From a checkpoint of a small mixture-of-experts model trained on Wikipedia: width 256, a variant of Muon for the experts.
Below are experts of layer 3 (counted from 0) of a mixture-of-experts language model. Rows are named router (the router's row for the expert), gate (a neuron's input weights, with its number), up (a neuron's input weights, with its number), down (a neuron's output weights, with its number) and show model dimensions 0-255. Each number is 50 + 12 x the weight over its row's rms, rounded and kept within 0 to 99.
After each expert's rows: a language model's description of what the expert responds to. This comes from a sample of Wikipedia text that the model never trained on.

# expert 63
router:45 36 61 42 28 36 29 24 49 29 81 45 62 37 41 59 43 73 43 41 56 40 43 50 57 37 56 66 44 33 56 52 56 28 30 50 52 50 52 38 48 46 48 53 74 61 51 51 50 58 62 55 36 40 56 44 48 49 51 72 54 73 52 64 46 56 60 70 38 70 59 71 47 46 35 37 31 57 34 42 52 61 53 61 56 33 47 59 41 48 29 54 40 39 33 41 64 46 46 66 31 64 70 34 59 59 57 28 48 55 49 61 50 36 55 45 51 43 47 89 37 46 52 30 57 64 57 62 50 37 37 46 51 50 34 59 26 47 45 63 53 32 45 49 59 50 65 40 43 60 52 26 52 36 51 52 49 48 56 73 70 57 50 48 25 28 44 44 36 41 51 46 48 58 71 47 43 61 52 50 33 54 58 40 36 66 48 42 43 44 59 68 48 42 46 41 59 70 56 52 58 32 83 50 56 51 62 67 49 42 46 51 46 35 32 61 65 55 36 55 64 43 65 53 54 45 38 35 48 56 69 68 76 45 48 16 42 45 59 56 58 58 41 35 48 48 43 61 57 33 40 57 62 75 53 63
gate0:40 51 51 54 69 47 46 47 64 56 46 44 44 50 57 64 43 51 51 26 41 23 49 61 40 44 55 63 25 43 40 64 43 53 72 48 35 60 29 47 43 46 50 47 49 37 57 49 61 48 47 34 69 29 50 57 40 46 51 66 44 53 58 32 59 39 32 49 43 49 37 51 60 42 45 43 58 69 34 47 44 47 51 43 33 58 60 32 55 63 53 53 77 24 66 62 59 67 34 47 40 55 64 50 53 32 46 59 70 30 40 53 47 35 63 47 48 45 58 37 63 70 48 33 78 71 74 64 57 75 31 56 40 42 43 32 43 70 86 50 71 49 63 41 34 57 69 29 42 65 47 45 51 21 49 53 42 16 40 35 47 64 62 47 65 66 45 33 43 47 63 57 56 39 60 60 40 49 50 45 50 74 54 59 61 62 49 64 48 49 35 55 46 48 48 41 26 41 55 43 40 50 46 31 58 58 69 58 69 51 67 52 55 59 68 66 47 36 38 55 57 37 42 38 61 62 50 54 39 58 46 71 34 41 46 61 51 58 51 58 58 42 31 70 57 58 60 54 32 47 71 63 56 42 37 55
up0:38 37 81 56 44 33 64 56 50 64 44 35 29 49 41 43 45 62 48 65 40 49 44 51 64 50 41 28 60 53 79 49 51 42 52 40 60 54 29 61 62 56 50 44 58 69 58 19 35 34 46 81 48 60 36 60 57 60 58 40 47 56 32 56 39 46 46 53 34 61 52 54 56 45 40 48 47 71 41 62 52 44 66 56 52 52 41 53 60 39 65 41 33 62 34 46 30 27 66 64 65 53 39 55 65 64 46 59 46 74 56 41 50 45 46 40 60 68 52 61 33 32 38 56 38 46 52 51 48 25 68 44 51 49 58 73 64 37 46 51 30 54 39 47 54 47 60 60 50 48 58 51 63 65 35 46 59 73 53 70 54 57 54 44 50 44 44 47 50 56 43 48 54 82 78 38 32 54 66 49 54 53 57 48 71 40 52 59 50 30 62 46 31 40 43 66 80 47 72 60 31 70 34 47 39 25 43 40 56 62 43 45 40 39 35 15 53 53 67 54 35 48 53 49 41 46 42 55 53 35 52 58 42 30 68 33 54 37 53 47 42 53 56 41 69 43 39 55 52 58 40 38 41 71 31 47
down0:43 33 32 51 39 59 47 46 30 54 70 34 45 44 36 48 45 50 52 31 48 60 44 70 66 58 43 73 55 47 50 56 18 40 48 40 49 52 45 45 42 58 63 48 51 53 51 64 55 63 54 52 57 44 37 27 50 53 62 56 49 45 67 45 73 63 68 53 43 55 39 66 53 57 43 38 38 53 71 58 50 52 72 64 63 43 36 68 59 24 44 51 49 49 27 43 48 41 52 41 25 40 46 49 42 54 53 40 51 52 79 72 73 38 51 54 50 56 43 50 50 64 65 37 48 48 41 39 64 39 65 44 60 34 38 46 49 51 46 64 54 53 17 39 46 57 67 66 34 39 62 41 52 47 64 44 50 47 58 81 70 41 40 35 46 33 49 31 50 34 47 59 61 58 64 58 43 64 52 56 55 40 47 40 29 53 47 39 47 53 53 52 70 29 50 30 75 57 56 38 49 63 57 46 43 34 40 56 77 56 55 56 31 49 51 42 40 37 48 36 42 52 44 31 37 72 57 63 37 48 69 41 45 18 38 36 70 66 47 48 43 62 44 47 55 49 13 47 47 31 63 61 66 36 29 39
Article a, first names, initials

# expert 33
router:43 27 72 34 27 44 32 28 36 27 78 46 54 45 42 61 66 61 58 44 58 40 30 56 49 49 52 51 32 59 38 62 68 48 37 52 61 46 58 36 27 54 32 61 60 64 50 60 34 36 68 73 37 26 63 38 66 53 38 45 48 42 32 34 56 70 47 36 44 66 52 47 53 55 40 33 42 46 54 45 68 52 52 28 66 49 42 57 68 54 44 65 41 37 32 48 59 39 49 44 29 55 41 46 59 49 43 61 57 45 57 58 56 46 76 49 52 53 75 74 16 56 57 36 39 55 65 70 39 39 61 59 57 46 62 64 44 44 50 59 74 37 62 55 35 58 64 49 59 51 71 42 39 53 52 40 37 39 51 38 42 47 47 56 32 44 37 55 52 47 48 27 53 73 51 55 47 66 48 49 40 40 38 55 50 45 48 73 62 44 56 51 43 44 52 56 50 57 68 61 43 57 62 45 40 50 57 54 27 47 43 64 36 34 32 52 50 61 51 61 55 57 36 40 48 27 45 32 47 41 44 51 71 28 46 37 24 44 68 34 45 68 38 44 35 50 53 62 66 42 54 56 52 78 50 65
gate0:37 39 68 48 50 57 49 54 40 37 72 55 56 37 37 72 56 27 67 53 24 62 52 85 60 45 58 42 62 80 46 59 61 59 46 37 45 77 32 78 51 55 48 62 28 53 77 77 29 36 63 63 41 46 50 65 51 54 51 53 66 53 56 54 35 49 40 59 46 59 38 45 51 74 48 27 42 53 53 53 61 50 41 40 60 54 50 64 66 46 67 35 61 64 36 67 30 40 22 68 53 51 27 62 40 71 48 48 49 49 65 52 59 51 34 67 63 52 57 51 42 59 46 56 55 47 48 35 47 70 53 48 59 58 32 45 51 51 33 50 39 59 24 44 43 60 46 55 60 53 63 49 45 63 56 42 36 44 48 51 61 44 35 35 44 62 59 51 39 50 33 48 54 52 50 54 49 71 66 39 55 53 52 58 83 35 36 41 49 51 60 36 55 59 36 50 31 42 49 44 32 60 34 52 46 41 45 29 56 49 49 35 33 63 36 51 36 45 44 62 40 55 38 61 44 27 75 39 47 60 61 39 40 54 57 45 39 62 32 32 44 68 47 44 49 50 64 57 35 58 50 59 55 63 30 71
up0:52 46 43 49 39 55 53 50 49 41 38 34 35 45 33 70 58 57 63 68 57 91 54 47 54 48 54 40 61 65 40 55 40 52 52 39 73 57 40 49 63 39 51 48 51 63 54 44 75 57 50 37 64 55 62 66 56 63 53 29 69 58 58 61 34 40 36 49 34 51 32 47 59 57 49 50 34 66 67 59 71 42 48 66 57 44 69 59 45 51 52 48 79 71 45 68 42 50 44 73 64 34 57 64 59 48 53 59 52 64 51 57 50 54 37 53 57 55 46 58 62 57 41 39 49 37 72 60 38 76 76 52 71 47 26 45 28 36 52 45 60 43 57 39 53 73 71 52 43 54 38 37 49 45 42 55 61 33 54 43 42 41 57 54 37 72 57 56 32 70 47 71 45 56 55 45 50 71 62 20 55 59 46 55 70 38 51 61 57 36 37 53 48 49 35 43 41 44 36 41 51 58 58 53 51 47 59 38 60 30 49 51 46 75 34 35 53 54 37 58 48 55 37 43 38 42 72 67 62 42 61 53 21 45 55 54 32 53 26 15 52 35 61 45 42 62 52 36 30 57 49 53 64 38 61 49
down0:40 57 49 64 49 60 57 51 77 50 31 52 58 53 51 47 65 73 43 21 42 62 57 42 40 48 50 61 36 48 69 47 51 38 32 57 68 43 58 42 62 54 57 45 67 69 58 57 49 43 49 45 51 39 49 62 42 55 56 48 49 50 58 55 54 52 68 49 59 20 59 48 32 34 42 47 30 55 47 49 47 52 54 61 43 36 52 39 34 36 46 47 64 64 75 46 62 65 43 63 43 35 56 57 50 44 81 62 27 62 50 27 44 36 55 77 43 56 50 39 52 61 43 58 32 54 52 52 54 42 51 23 35 69 48 62 50 52 71 56 50 61 62 70 68 48 34 54 72 71 44 40 31 48 53 50 71 53 40 61 36 63 37 49 60 47 72 31 58 48 38 65 33 67 52 50 47 46 40 53 52 55 66 43 56 66 26 54 53 33 37 52 52 45 44 60 48 48 47 77 47 74 61 45 65 27 59 71 36 73 45 67 44 39 60 67 30 79 33 49 49 50 43 43 53 59 43 66 45 61 53 57 45 38 61 35 64 50 45 49 30 31 45 58 57 61 43 26 42 26 48 51 29 37 56 53
S/F/res word starts

# expert 27
router:46 31 55 28 33 42 37 26 35 24 64 37 57 53 47 75 49 62 55 36 64 58 39 34 54 46 64 64 27 37 45 56 51 65 43 32 63 36 54 51 26 25 40 57 45 46 39 40 58 38 46 61 65 44 57 50 59 41 34 53 39 59 67 38 51 45 48 56 58 56 56 56 54 51 31 41 30 41 48 31 48 61 50 46 48 31 64 49 60 41 34 51 41 17 35 46 71 46 49 40 34 60 28 53 59 49 35 39 35 39 48 39 56 41 68 40 57 68 49 58 24 48 47 37 66 50 61 55 49 40 31 67 69 45 54 51 55 40 45 42 51 33 43 47 64 67 63 45 60 50 48 36 61 64 53 45 30 46 44 33 60 50 57 58 60 33 33 49 33 56 43 57 50 66 53 45 46 57 55 49 38 70 53 85 43 62 68 46 65 33 46 37 38 44 63 54 48 55 49 63 47 55 68 54 65 52 61 62 62 36 55 72 37 29 23 52 61 45 54 41 53 50 69 55 58 50 44 29 46 44 57 50 61 36 68 27 46 55 78 62 36 38 48 28 58 49 50 52 49 59 30 74 46 61 37 54
gate0:64 52 60 53 64 62 70 61 50 42 15 34 60 47 41 56 30 56 44 57 54 36 52 64 59 36 42 34 65 73 41 46 49 51 52 52 64 44 50 38 31 40 58 73 39 47 49 17 48 73 36 64 55 51 33 59 70 28 44 39 54 58 60 42 63 53 35 69 51 57 74 42 39 46 65 31 44 49 55 72 45 33 41 47 69 48 39 66 54 45 70 47 50 51 61 41 47 40 53 47 58 39 52 50 72 63 52 56 33 45 41 34 33 48 44 49 49 33 64 27 38 47 51 46 68 57 63 53 33 55 55 43 49 56 56 41 37 37 49 36 43 46 59 69 46 65 48 35 48 38 66 61 54 33 64 50 46 66 68 22 45 54 40 44 55 37 61 68 56 48 48 48 32 48 53 52 41 52 65 39 60 34 71 68 15 64 48 42 40 35 45 26 61 76 52 39 35 43 62 40 37 35 35 52 54 39 63 36 59 54 48 58 50 46 57 45 48 60 50 64 62 56 59 53 47 59 34 39 51 33 36 42 37 60 47 40 46 29 56 35 58 52 66 63 43 64 74 55 53 55 38 51 34 64 80 46
up0:61 58 57 71 54 55 59 70 50 58 33 51 46 59 56 59 31 36 29 70 53 43 43 57 78 49 40 47 44 63 64 59 47 57 52 52 55 49 32 19 24 35 49 72 35 34 49 24 52 54 31 63 55 57 61 71 58 53 41 63 60 59 48 40 45 40 43 59 45 46 84 52 34 51 41 46 49 41 65 54 29 41 61 51 64 58 36 38 61 39 57 59 67 53 40 25 37 74 64 52 42 69 72 54 59 47 35 77 27 48 41 35 50 43 45 32 67 55 54 29 56 41 35 55 76 61 51 54 59 36 64 56 51 70 62 41 52 45 50 46 57 57 36 58 33 68 54 43 57 34 52 43 45 53 47 52 84 60 49 48 41 60 50 50 62 43 59 49 36 52 48 57 56 41 45 48 42 58 52 57 52 44 60 69 35 49 38 40 45 49 56 34 63 55 58 33 59 23 36 53 51 35 32 49 56 59 74 45 68 50 21 45 49 44 49 44 61 53 66 42 52 60 30 30 40 54 40 38 38 54 41 56 46 66 45 48 51 48 43 62 50 41 58 35 61 43 85 56 56 58 36 44 32 53 68 44
down0:61 33 39 51 61 51 41 56 27 36 59 52 55 47 12 23 36 41 48 47 44 35 39 43 33 63 41 47 68 38 68 47 51 30 53 45 58 56 43 70 25 43 58 43 35 35 62 71 56 56 71 46 59 33 64 50 39 47 43 63 45 30 41 46 46 59 63 54 24 47 53 27 31 47 65 53 31 36 54 56 32 41 57 57 46 49 32 55 51 52 55 50 42 60 51 41 53 59 45 54 43 47 55 42 37 42 51 50 83 26 54 47 31 49 56 43 41 32 58 66 18 55 60 52 31 57 53 44 58 44 26 51 47 50 34 37 56 37 52 60 48 48 55 47 57 39 58 67 42 59 56 52 27 67 58 29 56 51 50 50 50 52 50 12 72 32 55 41 41 35 39 68 30 48 58 63 58 42 50 41 49 29 65 49 61 53 38 19 41 47 59 41 50 39 46 70 47 42 75 36 52 57 63 47 40 48 64 63 64 58 63 24 58 53 53 52 59 35 43 55 60 31 54 37 37 43 33 60 68 53 32 57 65 75 51 48 45 57 48 29 58 52 32 52 50 46 45 46 41 55 56 47 46 58 51 57
Foreign-name inner syllables

# expert 54
router:42 35 68 45 29 35 47 34 32 23 85 43 59 49 37 41 50 71 54 40 51 43 29 68 56 53 55 70 44 50 34 46 52 38 41 47 67 47 71 53 32 41 39 50 54 69 54 36 60 48 75 55 32 45 44 45 68 30 49 56 38 42 38 60 41 50 46 41 43 72 49 47 82 44 28 39 53 38 41 56 57 56 45 57 55 65 60 50 61 62 37 55 47 32 47 65 74 38 53 42 35 53 60 45 53 71 40 51 65 59 60 57 69 41 58 48 37 56 55 64 30 43 38 37 52 44 42 47 49 51 48 72 63 42 63 56 55 44 48 52 80 34 75 49 53 54 62 47 55 49 42 22 53 55 53 48 50 49 73 45 75 48 57 51 33 34 40 53 29 65 48 50 57 55 54 34 51 67 30 33 29 57 39 49 58 34 47 47 52 56 49 61 46 51 48 48 67 67 52 48 57 51 50 38 53 56 45 56 37 39 60 61 39 32 22 63 69 36 55 38 36 50 48 37 38 44 46 48 39 50 57 59 59 61 58 48 45 50 86 33 47 67 44 28 33 53 69 36 47 47 69 32 44 64 55 63
gate0:51 66 40 44 68 53 52 44 50 75 26 57 58 71 57 56 49 68 58 25 50 55 59 52 40 49 35 56 65 57 45 34 66 49 36 59 55 56 36 52 66 38 34 56 43 73 42 51 61 72 58 43 44 48 40 61 46 49 36 44 52 42 59 40 53 62 63 38 40 39 44 48 51 50 65 41 49 43 36 31 49 46 37 59 63 63 56 74 39 57 55 74 63 54 47 64 34 33 50 49 40 48 37 44 72 44 54 55 54 73 49 57 36 49 64 46 42 61 28 28 43 56 58 65 46 41 45 57 47 39 56 39 50 44 36 28 50 50 56 58 57 52 57 58 66 34 53 63 44 17 39 61 40 50 51 45 49 35 64 64 28 40 47 52 36 49 53 34 68 64 35 62 64 30 46 37 46 59 44 30 31 36 64 73 56 39 46 38 53 69 63 49 49 47 58 57 51 45 45 45 61 18 44 49 54 56 62 42 72 46 55 49 41 52 50 53 49 48 68 60 49 75 45 35 55 69 73 70 69 45 54 44 18 57 35 54 44 64 30 60 34 28 66 40 28 65 60 45 34 41 68 71 39 32 46 42
up0:47 24 43 41 57 45 63 57 58 51 53 57 44 21 68 57 40 59 48 55 51 30 58 76 50 37 63 52 58 67 60 45 39 39 42 41 22 44 75 48 84 36 52 47 59 34 38 53 45 47 39 50 44 47 26 51 33 56 62 37 62 37 46 47 46 62 70 46 31 57 55 47 63 50 42 46 44 41 53 44 67 50 46 36 44 36 41 45 58 28 67 47 31 42 34 44 60 67 56 52 36 53 55 37 44 59 66 31 52 49 56 47 40 59 50 56 58 40 44 59 56 42 51 43 59 38 57 24 59 60 46 56 35 44 52 47 49 30 53 26 20 53 55 80 71 48 54 54 59 49 56 24 39 76 50 35 59 53 28 52 52 43 61 61 41 67 72 32 48 59 70 42 52 38 64 56 45 64 52 42 47 34 47 48 31 56 40 59 40 22 32 51 56 62 52 48 57 49 75 42 32 59 59 37 65 42 34 51 53 31 46 46 49 55 27 44 41 38 45 61 50 51 62 35 45 37 46 70 40 68 57 54 57 50 56 39 60 42 47 73 69 49 66 68 54 16 49 54 45 41 34 54 47 43 55 66
down0:49 65 70 52 50 54 34 65 42 52 46 33 61 56 49 49 64 71 60 62 58 54 46 46 58 51 56 45 46 56 45 34 51 50 55 65 46 71 32 51 34 41 53 45 56 52 51 47 43 35 50 52 50 48 76 78 41 59 60 60 35 55 66 30 43 33 48 46 76 45 57 51 44 36 43 48 31 57 47 44 49 48 57 16 38 40 50 52 49 53 47 40 55 69 82 63 48 28 70 47 50 71 27 59 36 63 48 41 50 44 33 46 45 40 35 39 36 52 49 60 22 46 25 63 61 46 35 69 79 43 44 58 24 56 55 32 37 50 46 40 62 61 61 47 28 57 56 48 51 64 66 44 41 40 61 53 68 57 72 74 31 59 32 54 43 55 44 55 73 68 50 32 59 53 42 35 28 47 37 57 47 39 49 57 65 49 44 59 43 39 52 58 40 53 34 58 34 33 36 44 71 42 51 52 36 48 57 68 38 69 40 34 42 35 54 49 34 62 33 49 53 49 54 23 62 64 65 53 56 55 61 55 34 65 58 45 71 59 40 33 48 54 58 43 47 53 50 68 51 55 72 58 46 65 58 72
Word-internal fragments

# expert 22
router:20 30 60 24 25 36 32 24 33 36 70 46 41 42 27 69 55 61 44 47 62 52 32 61 32 40 55 71 50 55 26 69 51 58 45 38 56 40 51 51 32 41 43 63 53 39 45 28 33 36 73 48 55 44 65 43 50 36 58 42 39 28 44 36 66 62 39 40 62 62 56 49 58 45 48 49 50 47 52 57 53 50 63 52 60 42 51 68 65 37 46 68 47 43 51 43 80 59 51 36 44 50 34 38 48 40 39 27 54 34 61 75 47 18 71 35 49 64 47 69 43 63 40 48 54 51 66 39 51 50 42 65 64 42 58 66 54 50 36 61 56 26 43 54 45 59 59 30 39 55 43 39 49 48 58 41 47 45 54 47 67 48 46 50 24 43 26 48 30 51 40 53 66 64 43 59 66 52 49 61 27 43 59 69 60 42 39 43 43 50 50 55 26 62 46 47 47 68 48 52 48 44 59 44 48 64 37 59 39 39 52 53 41 38 24 53 60 49 51 50 62 54 44 28 42 54 44 58 44 47 56 78 67 43 47 37 29 35 68 43 42 54 47 34 48 47 60 35 61 40 70 44 41 61 41 47
gate0:63 54 58 56 60 49 52 82 63 64 59 41 77 59 49 66 83 38 39 70 59 43 60 56 42 63 33 66 64 52 45 58 41 67 58 53 54 53 46 64 56 40 41 41 60 38 60 41 53 52 54 70 44 53 46 52 39 52 56 59 33 55 44 47 25 66 24 53 39 59 61 31 48 52 47 28 52 49 47 65 45 48 63 42 60 50 62 30 51 64 47 48 38 39 50 55 49 76 40 56 66 41 47 41 61 66 48 70 31 43 52 58 55 37 45 14 36 44 43 57 81 40 67 42 49 59 78 61 55 48 42 54 37 45 44 43 55 59 41 31 47 52 46 34 50 48 35 30 35 29 48 43 41 50 65 53 40 63 56 45 56 66 32 55 60 47 53 52 50 48 59 74 47 54 29 58 33 55 47 63 77 55 47 58 46 65 40 53 51 59 39 65 45 51 58 46 38 43 56 49 29 63 23 47 58 68 30 49 31 47 53 34 37 67 30 45 54 47 51 39 60 54 34 39 53 74 58 40 36 52 48 48 28 48 64 79 59 56 39 56 42 40 70 42 49 59 47 50 68 57 78 50 40 37 67 41
up0:36 53 59 50 45 62 58 59 42 27 63 52 44 39 37 62 45 65 34 46 67 63 44 53 38 46 35 27 64 74 57 44 66 36 51 57 43 28 60 54 48 65 58 48 19 38 58 51 39 43 38 62 66 56 56 46 52 59 44 40 49 38 57 44 50 53 52 59 57 46 60 60 51 42 66 71 54 34 63 55 43 56 26 56 50 71 34 33 76 52 37 28 52 37 28 27 56 44 61 23 37 40 50 45 47 59 44 21 49 60 54 49 30 57 65 48 58 64 39 52 54 69 57 61 33 56 55 36 55 59 46 49 51 60 37 48 53 63 50 40 35 43 66 47 65 47 39 68 61 65 41 47 50 49 40 67 52 52 49 46 56 41 81 36 45 42 45 54 53 54 34 30 36 50 49 27 51 55 56 44 54 62 43 66 49 38 62 49 44 58 28 48 21 44 38 47 73 42 58 49 48 59 48 48 63 47 67 54 55 68 37 60 31 51 63 30 42 36 41 32 46 30 51 63 43 40 49 67 19 48 48 39 51 68 52 41 34 35 47 77 49 58 68 50 45 19 50 48 69 37 31 50 71 56 41 59
down0:68 46 43 33 32 46 62 59 48 50 50 56 27 68 37 49 57 52 29 28 52 61 53 52 59 62 38 55 47 47 75 67 28 47 44 52 75 51 46 59 41 59 44 39 57 69 45 30 52 45 69 71 55 55 50 38 41 53 33 76 39 43 43 46 41 73 48 53 60 65 36 66 59 62 54 51 24 39 28 44 54 47 73 50 46 46 67 39 33 60 62 50 60 63 28 46 59 60 40 43 56 29 57 56 40 69 38 49 70 47 58 53 40 60 60 70 55 55 61 36 42 43 59 46 70 39 53 65 48 54 52 76 64 59 43 63 41 20 69 62 52 60 51 52 58 35 53 29 57 53 71 69 52 67 46 57 61 35 42 59 55 52 53 55 52 43 49 49 40 50 45 48 40 63 83 53 63 49 30 58 31 46 59 43 49 24 61 38 45 76 34 38 43 52 49 40 48 49 57 24 70 55 49 29 72 46 52 38 47 53 61 35 42 38 34 57 52 42 69 41 25 48 57 48 46 35 66 61 33 51 45 49 51 35 34 75 59 49 49 49 47 57 49 50 37 56 45 49 51 58 22 45 42 39 44 52
Foreign name fragments

# expert 37
router:31 41 78 19 32 35 23 34 14 26 63 51 48 58 47 73 52 67 28 44 50 51 34 47 58 32 51 62 63 45 46 57 55 49 32 47 39 41 38 40 37 47 41 49 53 61 56 37 42 35 67 63 41 37 45 33 70 41 56 59 33 53 63 52 46 56 44 60 49 63 50 68 54 42 42 30 15 36 39 42 67 44 42 45 45 58 52 69 51 40 54 61 24 35 58 30 63 38 38 63 38 62 60 39 57 49 57 53 50 66 50 48 49 45 73 34 52 37 50 60 39 44 42 51 47 57 31 39 42 43 48 38 52 38 56 69 37 30 35 63 56 27 58 48 78 44 51 44 38 64 56 44 64 55 27 40 48 41 46 47 64 55 56 58 39 56 40 54 40 51 48 73 47 49 59 50 52 51 53 41 33 47 64 30 44 65 50 41 62 60 55 40 50 60 48 57 45 59 54 61 53 59 62 50 65 41 39 61 46 42 49 71 44 21 36 66 53 40 55 43 60 49 58 55 36 36 38 46 42 42 53 59 71 28 55 25 46 18 55 49 45 39 46 47 63 37 33 49 56 41 45 55 34 67 65 62
gate0:51 65 36 32 61 47 54 58 32 84 37 60 35 67 47 43 58 51 46 29 54 57 47 41 46 41 54 56 62 38 60 49 59 57 48 66 40 67 53 45 47 58 70 59 50 45 54 47 68 46 62 41 30 39 53 53 40 46 55 48 40 50 66 55 52 32 47 43 40 55 54 50 65 14 52 38 33 37 75 70 65 42 46 47 27 41 63 38 81 52 37 48 57 43 44 40 54 44 53 60 77 60 52 46 72 64 38 55 35 38 51 43 56 42 58 52 49 48 47 40 25 50 47 55 64 74 44 43 51 47 30 46 52 57 64 31 44 44 62 49 43 54 42 50 39 52 59 55 57 57 60 70 54 33 56 38 38 66 52 54 60 55 76 52 53 72 43 58 52 42 57 50 69 51 42 45 58 44 29 50 47 71 63 45 73 69 58 69 37 49 61 22 48 55 61 54 66 47 69 42 46 68 69 59 52 55 49 59 42 65 40 48 80 33 53 80 46 50 52 66 55 54 45 52 48 61 31 63 62 51 19 64 55 33 51 67 50 46 41 52 30 56 50 79 72 68 64 58 56 43 39 32 50 50 51 68
up0:53 68 37 41 52 51 56 54 34 66 48 59 31 46 60 71 54 59 53 45 61 66 55 37 56 33 51 62 45 52 49 61 65 51 49 55 38 47 66 40 71 45 47 61 33 44 36 50 66 59 51 62 44 37 34 41 58 57 64 50 37 36 75 38 63 34 31 36 51 40 62 53 66 27 55 60 28 37 56 76 59 46 53 48 45 53 73 40 67 72 39 56 65 42 57 54 73 36 52 64 62 49 46 48 46 45 50 40 71 60 55 46 51 69 50 49 47 72 69 69 35 51 34 64 51 59 50 46 53 52 56 35 39 34 54 40 49 30 60 55 47 46 45 59 28 58 62 28 41 49 75 73 56 28 43 53 33 54 40 46 59 47 53 41 53 63 40 53 54 34 58 44 53 45 48 30 55 46 47 51 59 49 52 28 70 44 41 33 36 40 44 12 35 39 61 33 49 64 70 23 51 46 37 63 54 58 87 63 59 54 58 53 68 18 63 63 50 65 53 45 53 60 55 55 41 71 48 60 64 54 33 67 54 48 38 50 46 52 46 53 53 73 44 67 67 47 61 54 60 35 51 38 47 36 40 48
down0:41 62 65 43 46 48 22 48 48 40 41 47 38 65 52 49 58 25 68 46 48 62 44 57 50 40 30 49 42 69 42 57 38 73 55 77 24 42 33 49 38 49 40 48 52 51 53 69 50 54 43 44 53 50 48 58 42 59 41 45 49 54 55 58 52 40 52 52 32 42 55 41 53 56 48 34 59 40 50 54 54 48 55 40 53 54 24 41 41 63 50 62 59 70 46 39 56 57 54 61 47 69 56 30 65 42 68 78 85 46 78 65 46 57 70 43 60 50 63 49 78 52 40 57 62 71 47 49 48 25 53 35 61 38 62 33 38 77 61 57 44 46 42 51 68 42 65 60 75 74 50 30 56 43 69 54 33 49 41 40 48 46 79 60 55 59 61 52 51 53 57 63 44 32 68 37 55 70 63 54 54 45 41 39 41 45 20 49 49 72 64 57 50 44 43 34 37 53 45 41 45 46 35 48 51 57 41 45 43 25 43 68 67 38 43 63 49 39 50 49 48 55 40 62 50 43 47 44 30 34 45 59 48 39 76 44 45 42 33 45 52 79 29 69 56 36 55 39 26 43 34 46 57 53 49 57
Table and list separators

# expert 12
router:47 24 95 39 20 53 42 30 29 26 75 51 49 42 41 41 42 80 49 40 60 56 42 43 48 41 62 43 54 26 44 67 48 38 32 52 65 51 53 43 44 46 51 62 58 49 58 27 34 52 66 44 41 49 60 39 55 52 48 49 47 57 39 38 51 50 51 60 47 71 44 54 54 46 43 62 26 50 61 41 71 57 49 40 36 44 49 79 63 40 56 28 40 24 42 58 61 51 45 52 48 53 47 60 53 50 60 39 50 51 45 62 52 54 43 61 37 51 62 51 27 63 62 47 66 48 54 51 39 36 48 54 60 46 59 74 42 52 33 47 69 40 52 31 62 61 72 44 29 53 56 15 65 56 51 42 45 58 63 59 59 41 44 70 31 36 44 46 30 55 37 38 76 59 43 51 57 58 57 48 30 52 48 50 41 46 39 39 43 68 62 33 62 53 54 29 58 59 52 62 48 52 53 45 64 51 44 60 41 74 62 53 36 48 24 38 49 50 53 44 50 53 57 51 63 57 69 39 52 39 54 60 65 32 63 45 47 47 65 63 47 60 44 36 61 17 48 49 61 30 69 54 41 68 44 52
gate0:60 36 41 63 34 53 82 69 34 46 78 55 43 57 66 52 38 41 44 55 57 49 50 41 40 24 51 36 42 46 44 34 63 46 44 71 62 54 51 42 52 62 64 37 23 52 69 36 42 73 37 37 55 67 51 60 57 55 47 41 61 59 51 40 66 52 43 62 44 64 53 59 39 35 61 69 52 57 64 40 75 46 26 22 32 67 53 61 85 43 43 44 61 21 54 41 45 58 27 53 42 28 33 53 37 47 66 46 56 68 60 53 53 74 35 62 52 57 59 67 40 58 50 45 65 32 58 14 24 46 44 42 57 34 50 52 44 54 54 48 75 47 62 43 51 58 61 54 54 69 48 30 71 57 59 60 49 65 44 51 41 52 37 47 59 66 57 48 59 46 45 55 79 51 29 49 51 43 44 49 64 41 44 41 55 51 40 58 40 54 49 51 71 67 46 34 60 54 39 62 46 64 47 29 55 62 57 51 47 60 71 53 62 59 53 33 45 39 47 60 51 51 25 46 60 65 65 64 32 35 44 37 48 46 45 56 48 43 44 52 57 41 54 60 42 48 41 52 68 62 48 47 55 55 59 28
up0:60 53 46 34 38 21 33 37 78 62 54 66 54 49 38 38 49 56 61 57 38 51 50 54 42 63 41 67 76 69 51 48 57 70 46 22 49 36 54 51 25 30 43 53 44 40 30 58 64 36 37 76 42 62 48 45 44 46 60 67 48 57 37 60 43 47 57 45 56 52 47 65 43 54 45 41 62 51 33 44 37 40 74 79 73 47 22 34 42 82 56 59 39 86 43 48 39 55 74 48 48 70 65 49 50 47 39 47 52 40 38 47 56 47 57 34 49 52 40 47 56 37 48 37 49 63 46 69 60 39 44 48 35 52 38 48 55 43 32 42 29 54 54 58 49 40 44 53 66 32 49 72 39 52 62 48 46 36 50 47 56 39 42 49 51 43 54 63 31 58 47 56 14 61 53 58 49 49 46 59 33 45 44 61 36 58 85 39 52 48 54 62 37 50 66 64 24 67 59 49 56 48 52 72 58 52 41 56 35 36 48 52 55 31 58 59 53 52 34 39 43 52 33 54 60 42 41 49 58 51 55 64 36 52 36 36 62 63 50 43 37 44 56 39 56 43 71 54 36 46 41 25 39 63 44 65
down0:57 39 29 33 59 28 63 38 54 35 82 32 55 35 30 48 52 58 43 34 37 50 58 58 41 53 82 67 64 69 55 45 50 57 56 42 57 58 64 60 50 50 70 36 44 56 41 50 50 55 62 26 45 42 47 39 56 48 51 57 52 45 29 48 48 39 51 52 48 38 64 58 49 53 54 38 70 52 76 48 30 41 41 48 25 35 30 43 61 40 42 67 68 42 63 46 44 55 42 71 45 59 37 41 35 46 51 34 47 60 50 57 51 44 57 53 52 53 29 61 75 48 47 36 28 45 64 63 43 47 48 33 52 52 59 29 44 46 72 52 49 41 41 32 38 57 51 83 68 57 59 27 58 37 48 60 31 42 31 61 60 36 63 42 51 54 42 29 67 38 57 47 44 58 45 48 42 30 49 39 48 39 42 49 69 50 67 52 32 53 60 64 36 52 33 66 42 38 39 45 34 43 54 47 40 56 44 58 45 52 65 49 64 24 52 78 75 45 38 48 55 38 19 64 46 34 36 48 62 51 37 29 63 47 44 29 37 43 26 34 36 47 60 45 48 46 55 60 45 49 41 63 47 51 53 44
Numbers in tables